config.yaml
num_hidden_layers: 8
hidden_size: 128
n_experts: 128
experts_per_token: 2
d_expert: 144
d_shared_expert: 0
hidden_act: "swiglu"
moe_layers: [0, 2, 4, 6]
router_score: "softmax"
normalize_top_k: false
routed_scale: 27.9
balance_loss: 0.0108
balance_bias: false
router_z_loss: 0.001
router_bias: true
n_groups: 8
groups_per_token: 2
init_std_router: 0.0235
lr_router: 0.000659
vocab_size: 4096
norm: "rmsnorm"
norm_eps: 1e-05
tie_word_embeddings: "early"
optimizer: "soap_variant"
learning_rate: 0.00485
beta1: 0.95
beta2: 0.99
max_grad_norm: 2.0
batch_tokens: [65536, 131072, 196608]
max_seq_len: 1024
train_tokens: 443400000
max_steps: 3534
dataset: "wikipedia_en"
Below are experts of layer 4 (counted from 0) of a mixture-of-experts language model. Rows are named router (the router's row for the expert), down (a neuron's output weights, with its number) and show model dimensions 0-127. Each number is 50 + 15 x the weight over its row's rms, rounded and kept within 0 to 99.
After each expert's rows: a language model's description of what the expert responds to; "comes before" lists some tokens at least twice as common just after its tokens as in all text. This comes from a sample of Wikipedia text that the model never trained on. Tokens count by the router's weight.

# expert 21
router:35 52 62 59 35 63 62 61 38 30 64 74 49 53 29 19 64 59 58 19 61 28 27 26 74 73 47 55 57 68 58 53 79 41 76 53 49 60 39 65 89 36 73 25 53 31 51 55 35 26 44 49 52 53 49 41 44 69 50 58 41 49 58 65 38 46 46 27 57 44 60 50 50 65 48 67 72 51 78 57 48 63 35 52 63 32 27 59 69 59 58 54 51 33 26 52 54 33 59 50 74 59 49 40 70 44 48 69 86 35 46 33 54 70 43 54 25 56 63 68 43 73 62 54 47 54 15 32
down0:61 52 66 44 40 54 54 26 73 74 68 64 15 84 55 59 60 51 45 58 60 35 38 37 45 63 63 73 94 40 17 79 50 25 68 66 53 61 51 45 40 17 39 61 40 41 31 49 47 48 14 50 55 58 36 44 40 44 60 47 72 66 44 33 46 64 35 60 41 22 57 49 30 49 58 48 49 56 43 63 31 71 38 29 59 27 46 30 43 72 60 41 48 41 47 71 53 60 57 76 42 44 63 67 57 35 42 46 66 57 40 64 48 35 22 54 62 68 54 49 25 46 37 53 60 40 50 19
What it handles: Field-label colons. Colons after labels in infobox-style lists such as Born:, Bowling:, Family:, Coordinates:, plus table pipes and words like including.
comes before: " ", ":", " \"", " R", " A", " C"

# expert 47
router:43 76 39 66 35 46 48 58 37 33 81 54 32 29 45 20 42 55 49 40 78 23 29 50 66 67 40 62 52 76 70 55 76 47 72 70 63 65 14 72 70 57 61 44 41 50 72 41 26 38 82 43 60 69 35 53 41 44 56 70 44 41 37 53 50 42 39 41 73 44 65 49 69 53 60 43 53 44 61 46 47 75 46 30 58 48 39 63 73 56 52 62 66 51 40 52 41 26 48 38 62 54 73 26 76 47 33 83 61 28 48 52 56 40 49 50 41 73 57 78 32 59 57 45 30 58 36 37
down0:21 59 59 74 42 23 56 56 61 41 81 73 37 54 52 83 65 55 44 36 32 57 41 36 79 39 55 46 63 44 35 41 45 66 40 52 34 36 51 46 68 36 33 44 69 41 41 35 58 37 30 46 65 69 61 60 66 47 60 21 52 17 52 48 49 19 70 40 37 69 38 23 68 42 63 53 60 54 61 32 53 39 49 58 58 61 63 57 66 48 59 52 32 22 36 32 58 38 52 29 77 68 45 44 47 38 52 68 72 27 75 56 36 43 77 70 54 57 29 47 55 45 62 40 84 43 46 23
What it handles: Paragraph and section breaks. Sentence-final periods, table-row ends and semicolons followed by blank lines, plus == heading markers that start new sections.
comes before: "==", "=", "===", "The", "In", "S"

# expert 41
router:40 60 36 61 35 39 57 71 45 36 61 65 49 53 40 28 41 55 57 37 57 47 39 24 71 73 47 50 76 53 73 43 64 44 54 56 63 57 45 70 75 42 56 33 48 30 81 41 31 20 55 42 63 70 35 50 59 51 46 61 40 43 32 66 37 51 31 22 62 49 71 48 55 69 43 80 63 36 56 55 54 42 08 27 47 51 26 45 65 52 59 47 64 22 40 55 45 27 74 28 57 59 64 38 76 25 48 74 63 31 45 51 58 61 47 73 37 80 55 58 33 68 62 51 21 62 42 38
down0:33 36 39 43 39 40 53 54 34 39 47 35 15 58 62 65 46 50 55 82 71 49 73 44 34 38 63 61 51 60 55 45 27 47 49 40 39 34 36 64 42 64 47 49 35 64 59 45 62 36 39 44 28 50 44 37 62 25 46 41 40 54 80 46 46 68 51 67 50 36 89 56 45 31 45 36 70 45 39 22 42 34 48 60 53 48 75 57 32 30 57 35 90 55 85 64 85 32 43 57 58 57 38 42 68 63 26 38 44 55 30 64 69 36 66 08 35 56 30 73 56 51 48 56 41 34 46 51
What it handles: Prepositions after roles. Prepositions like for, of, with, by, against linking a role or action to a team or organization: debut for the Cubs, chief of.
comes before: " the", " a", " his", " their", " its", " an"

# expert 58
router:49 50 49 72 42 58 52 56 31 37 62 64 40 42 48 29 54 65 47 42 67 44 25 17 64 71 37 70 63 67 76 55 85 35 55 79 60 80 35 60 54 54 54 24 29 33 57 43 38 37 55 20 67 64 47 53 53 75 62 57 22 55 34 65 45 49 26 43 60 39 59 63 54 52 56 60 76 47 73 50 44 63 43 26 45 50 37 52 53 65 59 71 55 48 29 73 43 10 69 42 79 58 69 35 64 35 36 67 66 45 65 37 52 48 44 61 46 82 52 57 45 72 69 51 47 69 40 53
down0:51 40 53 59 52 45 68 34 68 44 43 31 23 95 45 49 31 71 52 54 46 50 39 65 33 45 74 66 52 50 60 49 65 69 47 16 52 38 59 44 48 75 46 48 31 24 33 48 37 46 30 46 35 57 78 51 46 72 77 55 55 29 51 37 58 56 47 23 31 51 40 29 72 64 47 58 61 70 60 25 39 33 47 46 49 50 69 31 42 36 61 68 52 26 34 44 18 70 61 56 26 54 31 44 66 73 44 57 38 70 43 57 68 25 47 54 63 60 53 30 43 38 86 41 43 72 46 63
What it handles: Year and number digits. Single digits completing years and dates, mostly the last digit in tables, births and career spans, as in 2013, 1969, 2017–2018.
comes before: " |", ",", "–", ")\n", "\n", ")"

# expert 35
router:43 77 37 83 40 44 72 77 36 31 60 64 34 54 44 28 61 61 46 25 69 15 37 41 66 60 31 59 76 56 75 48 60 48 67 75 47 54 27 72 52 55 62 37 36 36 66 61 18 42 51 43 57 47 27 58 41 64 52 53 39 57 36 50 37 47 32 42 62 47 64 58 61 53 59 62 62 37 59 65 33 50 22 30 43 51 47 62 77 56 66 68 49 35 46 67 41 31 58 38 66 64 49 39 71 50 52 71 81 34 80 49 58 48 39 60 24 61 48 63 29 68 51 42 41 63 22 30
down0:72 72 62 58 76 66 65 65 60 75 55 62 55 42 34 89 31 75 50 32 48 40 55 23 49 48 42 38 40 38 75 44 38 51 59 51 74 29 56 50 45 35 54 42 50 57 57 57 49 64 24 54 64 18 14 72 65 69 17 51 40 79 51 61 38 76 65 69 31 51 39 80 49 67 39 41 84 55 56 46 35 34 46 48 59 49 61 60 60 50 52 60 57 36 43 45 68 60 69 54 32 43 35 19 51 62 65 27 31 66 33 63 43 45 40 45 51 52 59 62 63 44 54 67 74 38 47 53
What it handles: Auxiliary verbs. Forms of be and have after a subject, such as was, is, were, has, been, especially passive "was renamed", "was composed".
comes before: " a", " been", " not", " also", " the", " an"